Below are experts of layer 4 (counted from 0) of a mixture-of-experts language model. Rows are named router (the router's row for the expert), gate (a neuron's input weights, with its number), up (a neuron's input weights, with its number) and show model dimensions 0-159. Each number is 128 + 24 x the weight over its row's rms, rounded and kept within 0 to 255. Numbers have three digits each.
After each expert's rows: a language model's description of what the expert responds to; "mostly gets" lists some tokens that are sent to it at least half of the time. This comes from a sample of Wikipedia text that the model never trained on.

# expert 2
router:138113120117084135101127078157128147140122152143154086142132157097135123126151138077125136163143102123100136152109174114114107152158108151120123112104100133100140096118165148186125106132141127080115073116128110092100143130157109103119145154111190143123096144080126121149144146103126123134132144119119124089114163153133139113166151136169173083160109122153142100145135124173123148161188162132130140142176145140130124100141079111093141100146144164132130153144150121123133120128145120
gate0:098152117147124152147153065108125152165131091133095144123125147164090148139107153105157140124130126144119151127142153093140145145098109106114122142155123122094115156125136103153068121126148092124131125130140151065179135156090143094118130152148138108134121154131137095191150115135104136165149146152088124151153183096114094103106184167139119100106143143150111101131105127137139111097131132119173130154114146103156125116107133148140130171156128113107131096121123099147148142107175165
up0:079172142075151111163106119127121116116131117137163108136169088123131084118117152141137118126075104087141127102107135165106095091148167117133133108102103164144122106130137150104141149116114153136131134150146126140137155115146125141136113086104118148102130110136167105095147133139165140105120108117157151105148111161130078121108092158098132155143166120122101106113154101126110120132075094135067088098073119116144158156157112107144122124107131145175140113160139125140108169143128092
Description: Name-initial capital pieces. Capitalized first pieces of proper names and surnames, especially after Mac or Mc, such as St, K, Ph, Sl.
mostly gets: " St", "St", "Ch", " Col", " Sp", " inc"

# expert 41
router:121090132118117151134124126117112105136118182072157131144125111138168165136139094083116144196158132123120122139143112127098141164149086186141085127123088143138150106112132136139146126139131087126127147124123121112144123175169110112158117157078153139114092128138124108116140161116117084112159160099060106137128108125134150149128142144127153098136127108131133134120124125137127149138171099138065101146154136157148094115177131120115103122151165139112159126117150130169175155127158137
gate1:079163133168161136085155133166128138107129149150107121098133118124104145129080107124127151158158142099127111113138111172153131131136137136145163094069142090102171157139126125114125112113131111161138111108112160083136106160129107179149114120106130119129175137087130182131168139125154110144105136149082135125098117145101119120116112140143142101137148133115133094148151162141104165126120084167078145134110131132135138134156148134117098158107092123065102137132132120143144090156159092
up1:165061106103109109174103097113151137116159090116174128091164100135149104105174144117127132130161119121131129137108115090098141140120142123112118139165099154132100112130130131150134153148104158132124131148142103151130148113129159072087119119152115136125138100157152083131129099162093132114152098120179135146163159129133144123159159109084099159142099118154120163114125103090134089119121164077170134151129154137111142127079128114121108108151148122151140116122115146120110182122096149
Description: Mid-word vowel syllables. Mid-word syllable pieces ending in a vowel inside longer or foreign words, such as W-oma-n, De-ta-ils, T-ita-nosauria, Ac-hi-evement.
mostly gets: "alle", "oti", "uta", "ipa", "sha", "ali"

# expert 3
router:185089158088074163101114077143079123149150145132158123183114142106133151133177121110130125148149127104107135126086158137118129141137102129139079105122083107089121133114160148170128106106147126094131109131071122121109118145131113140130143142109127142070115136103137116160144142099117104122160160104084133092100126151153158113131122144150127095153136135163144124127087141140138158155144110120108114162135139144163111091128107128100120102157119131132130142163139136135170139192140129
gate1:154120090135194118147107141108114117151134101110115080130120113133086166105131112095146150127152164133154109165132129125148158093095177128146161141152129100142147166166113136097153155142129129124178137150073157162172127099104138090134116113129139118100153095121160162154097100112109128154110094099142110169116111142177142166136132147134102131130161123140138139123111091126129161130100103121097122090178103102171147115115136122129120122105152125168118159093128147119109133134106103
up1:101079077120117157093093115139124107112106132099099095128142095158125143138124100105157119121104140152137143137088063146129124082138195136108154095115107183124117113128166124094092174136109111152144151116140106142166077143122136132123109102135148147100114080129118153105145149155124145129126146129161088107115126101125147114135112138140170135067147115102137149118158129123156124103125159127143102134125128143122198120133133099106097127147157155112143111133126113155114098138097097
Description: Sentence-initial capital pieces. First word piece of a capitalized word opening a sentence or cell, especially Al-, Un-, El-, Am-, as in Along, Alongside, However, According.
mostly gets: " al", " Al", " However", " Mc", " Cro", " unc"

# expert 25
router:120126124134135151106138139132130102130119125076113099107088141136176164127136095104101094135157088123128114151127132088106097149155141112177117125128116150149131133099122158130130110105114109104123115127097130104130136192138104118153088163105161147130145158125145133145148171109123102134141135111126125116091124191127150131165143142168125113147134105141132122141132154115116120140171140140113120193195140160129097136186125128087108127142120131089162168144172171175158135146133157
gate1:173148137148166108103149127105092139127105175147076148124141114123168151169129158115148117163115113172121137107111148160139137163111137144129074156148136131116152156150118165100156139111092107159150149134147162148124096165124146085113129154118105117120178153109148122118108139123092158111133113119101159135148105100117167096119125129184129117171149141141091132139105136118146111103128128103156160148167110134116125111146108138136148124096182176132162129118077112140133129134102180
up1:116098140093138153136124124122135168102146113108129161154120139138090086096111110150090128124152077124116096117131133109127168137143152135133181120076139118104102096163123122098158120142137145092156127105130086136136132125125122133103116139097133177123075113101139122129110107133159115087108131137163112125057119117108103135168126135124164092126113114073122146109166117117120100149169126118116093153096114154141106114154131137117119071133158152171094148119133150136101168087097109
Description: Word-final suffix pieces. Closing word pieces of longer words and names, such as -ine, -ure, -ive, -ory, -ium, in Marine, Elusive, Miocene, suffrage.
mostly gets: "ory", "ute", "ine", "ium", "ury", "ulture"

# expert 48
router:127119127137113120095091088141110137113169155147129084148113122101124143158137099120100136121165127101102145134130149107124132175140132168165100115121074163123138108136137143122114130091153131100121096160119114127100137134139074070137140120105123113106146151098169085141148144104131083132156144091091140125062125131144147093174136144123121123133191121136143099167123161140154124131137109157081145158141126156173120110165127120094138142156138138114139123143136118178130177143122113
gate10:135099125182111121075100101132121120130123105107163115113128154106155177138115104143129115136150166138148143125147130130128129167092129115115106157159097092113141111163123096129148127114146148122120123098071163148071140134140145170141090095131111147125166128128197135115147081152114096138113103145098090144080143126136109125093092142092120124161139120161118117147134144115129114149115134091098112159142155129148103130126161096182167125111143129096115073115126102123166129133153129
up10:115135114172122128083096086116119124132102124114179126120144147120142175148110114140130132120133156138159159137143102129112123159129101122112117146152128106100139096150128095103124126094130124120099141099084144149080144115106143180129068109113120139139146134090183135101150089165115112171128102159104102174094134136145115160114104161093111101173157127162151116139124140109125106121121130087100115172144158133168097162132142106171163107074136136113113091121131120135156138127123142
Description: Action verbs. Main action verbs and -ing forms after to, he, or and, especially make, made, took, began, announced, as in made landfall, to defend.
mostly gets: " made", " took", " wrote", " take", " make", " began"

# expert 37
router:197096155122084146095119103177102110143139146136144095132093173129169133129121129106129113151126128120113123134085138129118101152160118150144099079117087115070136088136140141151115102134155107094138096163128120114108069148145131121145151147106147160101094152105113105153186160076115126119133109142098120100121137136127167115133152139129127123135136101149184118125112132153129170135143098131114101131173157141142103097158088123122117116146141132114136116138162140125171148163141128
gate0:134149118128120128098133113120113155132135123122159102097106103117128111121118112135143124145129093119118132044153111094116109116127092158140153105128108100134083128109070098142158140114165148118147166136163105130115168152090115125111141077132100144157077111138111110180107135129169113101135159145133134138132150135152105112130163125137107134086147102130201120099125153085161133093139132118116117120133166131110154141166109121120133182171172115114096122153116159132106146112139160
up0:104111161128119161115129143126118089152152110123130136157156165160135141094166155118126144112129179126123115181121160115126127132122156075096130173146155144127151120163200153136111132117112125133113116130106133117108110124144116138140105186121108128094178110128157150125138135140092136156149120102128138141115100122102153144114069135126135138181106179122072117148130098155078131171126143117126129140103097131131119104123189153138125114092111157149161132115127112157140126150098087
Description: Word-initial name pieces. Short capitalized first pieces of proper names and rarer words, such as Co in Cochabamba, Ho in Hoechst, El, Bre, Bi.
mostly gets: " co", " Re", " Co", " Mo", " Se", " Ho"

# expert 63
router:116133126115139150098103126156129111143164141126131098125114123085121171154128074135076128151140136128128115182124187104130105123160120150144125134098107152118122121080169139148090063124144095092104121174081134090106142104132132114140120132094147196108100178104168108120159137120126124124117160106135137102057123146128130095123129130141142118125141103137124115124131157127130131150129140171130101155155124141173116107153103138097139081125139139091160122124130171136131157130123126
gate2:108159141101141128100159157116131145143080095140115176152141131123106080168136156141108108135166177163120140146059092099141152134143154143162148107142124131091142145112164135083128105104129129120108098161153119126162131086151154143105103146087136113135169199143118118135134143147156130138134061125124138111138123102151114150144147117097115158095135095155121118137144139141133140138118159133137109154151148171162127120118123135116176170137152119145141164132148122153114119176121122
up2:123156132109117134138124163121150129137115087120086160111143119110095077150159129139101103125171147173163106135092110101129149140127118126131145132159165136103139152094176121104120073084118140109084071144139134127153103102163176149111100139107128110126149183161128133137131124151165133144111086144124150127184152087138120167149136118093092151093125122147109127127170128116139162139120145125123096121109144147167143088112125119155139178128128139117150149143105155133108128171147118
Description: Past-participle endings. The -ed suffix and its variants ending past tenses and participles, such as arch-ed, spe-ed, prolong-ed, released, produced.
mostly gets: "ed", "led", " produced", "ped", "ced", "med"

# expert 39
router:203113134099131116147104113138119070147134157125116111154113142100163177141153129079100116129139109102129125142133151122129122130206092182153106118135125117115114083072134117155127130118117119140111134147118093107131122140143081126159135120114139145126112151092144106123170144099098092120117164117118095136117125121146147113134186155102120138136127137161166132143106142146133182142181059133123112155177149154146129115145103125120121120152129135128140151145144138166149140128129141
gate1:127097121110126150133132127093109148121129157127102113124160157144145097091130129148169095142105133157124120127093124124150087100148107139144142164123118103137094076107162155123141151096163134102146099154129124127134137095163128115128094092160111139195154147117168138124109136110135157147112129134129174150133117109153082112122091120133138139120127147103159135142096124095100081156129151092080140138172160156151173180121157146162157119135085145162147135139151134181142132151138102
up1:107093105122135143136128136128161113160137126131133121163106150138078102102139164138145103163123125155142093107149138149107115136116163147120095113114118133165136159155107139138122143162118105169115093135157150139049094108137116123084159149121152170142132121111071130112147138152109133120120144175161123128161129122112141149165123137119103170113143126141111195150102102173126124103124112169146145118122116128133116128166137123162199118138141129121159101103126150178126155078139099
Description: Japanese and Asian name pieces. Syllable pieces of Japanese, Turkic, Indic and Arabic names, such as Yū-ichi, Shū-ichi, Kaz-akh-stan, Mu'aw-iya, plus Sin and Angel.
mostly gets: "ō", "ji", " Sin", " Sak", " Nak", " Kun"

# expert 56
router:142110100116087139132078129108113124135139123145143066152133141086125139145166112114067143124159103092088160135110155088123104114142112127149116102105082178133126141142115133137124138126104107112139132183131099111123125121124127079136163148103149141089128157137211099151139128117114099127141148128111107109080097123153117115134155135095128120121156121143124101147110127155175138130145096147127091135134127107156126081198110091110107104144137127148126147147146126157124157127162119
gate1:112139156115109113129135164125134149143117137111162096159152070134149101163100153163128120130163121157156142135140144139111107115105114161147135098111108137106086110143114117122143156141095163128167123147105080160080112162098146148153120152132166142109127132081156125123132132106156167159088112165122130155125124123158153145145109152120101142118113105137130127139105135108144120163110111140122171169050135138100102086145136139166151174110134163146133135135120093083165148159159116
up1:117092135135131144099161167123106152119124118121137113129136095130128093147136128169152142137148150152123128109137146115073111115126140140137132105137142130122108150102113132112125124182108164138128106141109107151122079099135171170134077167111156142118143128132113118129129142137160186116107125207141116137107151149166175136127114141122152134160132122116099118152101117096104123175129127123110127164103121131113085108110141159128166155086089122133117126144106080080213133133138159
Description: Career and event verbs. Biography and sports verbs after a subject, such as won, married, moved, debut, losing, plus slashes in coordinates.
mostly gets: " /", " Nominated", " ft", " went", " married", " moved"

# expert 1
router:130118141117125116129126133149054100149129127130131115144128160130123127166136117114146085175196108112110149138121142101122099139138107163118104112125119132101122123126127153162113084105131129073110124119126099126111126159171108137145126165114133113084101135108164082122151132089109092123139138141119102096126147118134134075119177169118146123173163093138117110136120134122130159143132085130151108192151133128145125135158095116118103119140161150099162163150191134128177150123117154
gate0:146121146111164125173121130154139135126148097103109130111116180156132101154098097143126080104137166125122103104092120123104093114152089146138147114179104126118113142141125108140088164107146139090158121102114094187118140112133101082144144080135108130136174139166147084137106179138154151139155133128115091140074127094170122131141143195130136131145131126137124144142114142124129116186128115150103125120127104121111168103133106129127132135116126113132153123108164150160154150113085093
up0:120128109134082129088126119106150118114087151152136146143157101079111162107160149076114192151137081125130140142163165112146153151112172108130117132078172136127154113104126145118158104147109121172117112157156153062144114150132129148117121171126159128138112106082134145121140089109098118135105120140152173113163148145111137124102124083131134144117137139117104113123125117145118132089101139116163118133121154115152104130099140113142137123169127130139116140148070104097102106140177163
Description: Opening brackets, odd bytes. Opening parentheses before dates or notes and LaTeX braces and backslashes, plus non-Latin script byte pieces, such as (1910), ^{(max)}, \text.
mostly gets: "{", " (", " ", "\\", "(", " \\"

# expert 5
router:157112121092132152147114102134118115141136151123151082174137135130113126134159138109097105179138119098097143120113140112132141135145085196144111133107124117076152078114127147189127101129124108133105097121111117120115113161143122146150146116115159150130076160101128128130182130107101115136126167100128103116108133136140183087154159130167123089144136115141133137138115125135154144138158088123114131140167155134134119085151076070088118149117128158142121151167131141150155125166158136
gate0:140122124118107109170124130146149074120117140096125136130136140129127127094129149147152148144135141112130147097149142156116175125098107120163186131120144149132113115115172113115121193114141146139085165164116113156120167124100116132133173118102104142135063138112138113110165123145169120120163121128118140155128118148164103120149112109107088134142104117087115057126170147094112128075152078175127122155127092148111120142125148123094139119123155092107122117171100143131113140091142107
up0:113132111131114130158139127105107153169136167165119105144145169076146100146106152103135118112154143128130120136164154102107133108143119142085121143111129085143134145110088115120100139109132174123134163156120112143077148159126159145142144104099122136192101121170146134112141115100162125102121143156115158138102126119127081100124107111147101116155129160168088069123107103085100126108152104146116140167146182124123113098172095152137157099115129123101113121137170133111133086129161131
Description: Foreign consonant clusters. Word-start or mid-word consonant pieces in foreign names, especially Slavic, Armenian or Germanic ones, such as Z, Kh, Sch, kh, Sc.
mostly gets: " Z", " Sc", " k", " sc", " Sch", " Kh"

# expert 62
router:132126110155102163142115124176119131187128127103122132144117134122130127122158122086087103123160124115108153138118153110103127175139117119134109144129134133107166111117182163132138128117161131131130106127096106109070120139173116112127126134132122143077135145107158070139155126119068066112133154128131124124083118121128135128127175182144170113164156118124139117124109167130121132179151135153130112205124143129142109082130074102132102129137126139108120166158138137143137137128135160
gate0:130135145128089166144121123168110139149113137126097123127099161141139110136161126104095098112189150131137142123085120145106129152123134129123087139138135130127157105165159132134055112145133102140123154090109122110085086138164159142155107140176087130113130163152153084105173102093115112133096100142108111114110137109147141096127167137139127126125133130152136120144155155102180138131137128160139169112145190104145106105142080150143125119096114116098131096097127121135141133183109151
up0:142124117133138145101127159152120161160112123165078111124111164143137125149139136128092149090163138136125159140140155109183102143115136150110121105140164126135115107177153137095111141142122131128128163140147111142126086163166138144157100090144128131179149097158156103105161090092115095144089122136129113105110124108131120123110094121107155117125078103140154165167149130154165092111103087120179138081144152126137116106117109124128103161168111082140106117093131131163108110170124121
Description: Closing quotes and brackets. Closing quotation marks, parentheses, braces and brackets ending song titles, quotes or table values.
mostly gets: "}", "]", "\"", "$", "”", ")"